Below are experts of layer 8 (counted from 0) of a mixture-of-experts language model. Rows are named router (the router's row for the expert) and show model dimensions 256-319. Each number is 500 + 25 x the weight over its row's rms, rounded and kept within 0 to 999. Numbers have three digits each.
After each expert's rows: a language model's description of what the expert responds to; "comes after" lists some tokens at least twice as common just before its tokens as in all text. This comes from a sample of Wikipedia text that the model never trained on. Tokens count by the router's weight.

# expert 6
router:488507523523534456496504475507546465475470522492468458515531482510530448468504505555486499492494528523521501511493499498478526522502521485498530495481489489536501479495482507513503498486444485
Undertakings and activity nouns
comes after: " a", " A", " the", " an", " his", "'s"

# expert 20
router:538457479502508514506465541482550484524478471555480499477519502516462513514491472442501483475490545453485470518487524489491512547502547509470460521501503462476518513495539542483498522524515520
Section heading markers
comes after: ".\n\n", "\n\n", " |\n\n", "\n", "==\n", ")\n\n"

# expert 16
router:521497515494543460509543459522463545486471488500507518487471497504457439539541508452493527518489460549485510481538467506530504529518468512486493473502507550488497521470479519490495531472454511
Table cells and dates
comes after: " ", "0", "1", " September", "2", "9"

# expert 56
router:519516476543475447505474487466467491474518541493522466475522566512509460503527526499528468520481489479545522443516451507564463472525491517500519456527542517484488528540488539539489470500530522
Pieces after W-words
comes after: " W", "W", "w", " New", " West", " w"

# expert 8
router:519495519532520514523559467528481465499438536500503524500536543511519520506511540488514527476510528533459534492471518482525533521471533484525491509497492510466537489470519494482481473502460485
Table cell separators
comes after: " |", " and", ",", ";", ")", " —"

# expert 31
router:477498482469488474502467528465439515537538488465550524470473448497504497493524502507499549492500504507466494505521457499517513488510477501502531532479526501486529529442467508493556498533485484
Foreign name beginnings
comes after: " of", " de", " ", " D", " in", " d"

# expert 62
router:501513507497449498518510497507483536476524501484515458463525530504524504474481517480490498502489500546495473494471494464473528500481516487520515548434527513463525519484501498492446489451481495
The piece en
comes after: ",", "|", "-", " (", "1", ";"

# expert 28
router:472510525484520494520472506480482481531537485478466496509503466485514466529525521453465519528529531509471505460512521485522476468506548510525478461505491530484509540513493494452527513469519551
Winning and earning verbs
comes after: "200", "201", "202", " ", " He", " he"

# expert 30
router:528519526491458521545467531493551463454523517507534506491495522523498477504513505483500478524458485494492524531483510477529509466471463498486464497514539492505551525502555498506496489524472498
Military history narrative
comes after: " ", " of", " in", "–", " his", " during"

# expert 49
router:517522509474494510499519468540455512500483470449502496515507531504497517481471530511487538549503503507512469499471486493532494446499522455533522515545498505527467508513561494536495484540539529
Table pipes, consonant pieces
comes after: " B", "B", "b", " |", "M", " M"

# expert 44
router:474502490501474486474490466493531503576512505480501533511534515493531498512506517500552446514494519440483471536532491521478480494488480465486534487522502495465484532525495531551464485482517498
Biology and chemistry infoboxes
comes after: "\n", ":", "-", "}", " classification", ")\n"

# expert 52
router:502496479483466481477512531510462531468513502466492532525489499513520478448495491529465514471513476458519536477490507535542496495499479502486503502507523508447508479513514534504523494470520533
Racing driver names
comes after: " |", ")", ";", " Rock", " on", " Black"

# expert 55
router:502517508526502484528511495502491523478483458531488499495520526519495535537524481551466555503450499520535462514559514515493517542499498500527511508477521483481502514535513510479457488501460524
Film and TV genre words
comes after: " the", " a", " and", " an", "==", "==="

# expert 21
router:517477502498488509551516453511522512538455516491529496516533474554489551524508525498506463499482470461480504476491507481507528457508502479515526515539486522534543528448460514579491495490518510
Spaces and G-word fragments
comes after: " G", "G", " g", "g", " P", " Z"

# expert 43
router:440502496496506505506548484514490497486516473484498525446478525502485496485471552531492466490506509508506522467524482513485452484482474510522473480533504453552486550520478528480512506465529483
Spaces before numbers, months
comes after: " |", " in", " the", " on", "In", " In"

# expert 39
router:471503470503507553461506490515519525517489498500482512507472504483482491500487493545504515491481524485515524531486477493507488478505498505478454516518523485466543544484491500522454503510494524
Non-Latin script bytes
comes after: " |\n", "\n", "|", ")\n", " Years", ";\n"

# expert 24
router:508502514500498523485492515499518509542508508505501468509484468510513464502522474498507527510471527503518511546473501513495480498524511517491508448448457527524476425545498514497523489507545493
Action verbs in narratives
comes after: " to", " and", " he", " also", " was", " who"

# expert 36
router:496494508517500486478479553518479451476500500461491496489503478475508468516473489538477518508508508461500484509476560494503496462463496454517459540517520548510480508439517492496491488553477498
Codes and abbreviations in tables
comes after: " |", " N", " R", " L", "1", " T"

# expert 54
router:514487485513501509474483463516458535476469515535483486503510518514473515501499495516520569508496484516492520483527496501506503484513473493512505546493523483558554493487464450465490510538511476
Law, government and nations
comes after: " ", " United", " as", "v", "n", " to"

# expert 37
router:485457452494491547486479557494499532524476523496467501457481500482498547534487516487500474465569497449506459512500510525512515483503530471472470512468468501481497517449509508492508554510515539
Coordinates and infobox numbers
comes after: " ", ":", "″N", " (", ".", "°N"

# expert 41
router:518516488521480473509499491543488524499469505524474513547495530485505442526487500495490544448530451480495520487516520495499481477485454514518480512508522520506534536486490529533478486511499455
Table row ends, separators
comes after: "0", "1", "2", "3", "4", "5"

# expert 60
router:519533515506478474486513508462458485504471514472517515495501540528477451505545502455476480485500531519511509549514529519495499507548497478513512485526501487499510513509493471474523491524458487
Pronouns and general nouns
comes after: " the", " this", " in", " same", " that", "201"

# expert 11
router:490482515485479531519467484488491508476482465451522481527473481494498518500540525521538497507527519474479533534516512492484459448518521525472476506457484499477452499488502502545474475504493463
Word-initial letter pieces
comes after: " (", " \"", "-", "/", " non", "A"

# expert 59
router:522504491477490454552466500533521497502487508502540523445475527473509492486473528548433478482526516516499503489532520442524464516490492505482544521549517501487473515514510474477543463526496509
H-surnames, election tables
comes after: " H", "\n", "H", " h", "-H", " |\n"

# expert 63
router:525491510493496496473514473509487505489557525468496523475460498497515466500475525508501468474559498488456479476543485518509509516507510487513528488534502530523524496501506515500538476501503505
Census and election statistics
comes after: " ", "%", "|", " population", " were", "0"

# expert 51
router:455505522453504539465520478463535494466545517508429503557491521547533525460482518474494524515519480458514466528480494478475534492492485521513501513487516532458517504510509525545499508515507490
Numbers in tables
comes after: " ", "201", "\n", "200", "199", ")\n"

# expert 4
router:509457542507494454463465492480482489495481544481524465494532525512501534503503497524532531479516475472463536521506536507541501521470497463506522511506532477480548491472498492467469477499492498
Demonstratives and name starts
comes after: ".", ",", " and", " the", " with", " of"

# expert 29
router:525506504483496537493464532529489483504538511508507473504465476519489472470503549534510482459454502523543504452496504510472482513510491494483524482524509462515474553513478525503533502484508542
Articles and word openings
comes after: " of", " The", "\n", " in", " during", " through"

# expert 10
router:535526496530510529493507503484516506532480463512520455491505497496515490495486510521486478494524512509517508481461431540500507500538490496508526430485479551489483423543474470548525487495547487
Past participle endings
comes after: " was", " is", " were", " be", " been", " are"

# expert 19
router:553466493516500500500498497468534530486509529485473528449487505459511481452490549506486495546515519481504513464486484486463507521560467511490490529527508486526480560489512455512487498497512490
Subject pronouns
comes after: ".", ",", " where", " that", " when", "|"

# expert 42
router:497491550553488506479539493520464504450511478534493488480497510506474510480502485487446512514478487463522548457488529480531504508558505532454510531527503497476482527501500530525539489482524489
Name and place fragments
comes after: " ", " Mc", " Mac", "194", " Sc", " $"

# expert 50
router:482552496486505505528488515509492515459517505485516501522490486498523520537489522518480521494514478516487468518497497491526500441477491521423482530491481521509496484483498463462494458488515523
Sports statistics tables
comes after: " |", " ", ":", "|", "-", " ("

# expert 45
router:488501461539495506525516487482518468497485466490454482536513468498470527523485485491472530516496489509504514541511490539470482516492506536494476531487472474475492498491505530506527492471493525
German/French names and particles
comes after: "-", " \"", " by", ":", "\n\n", ".\n\n"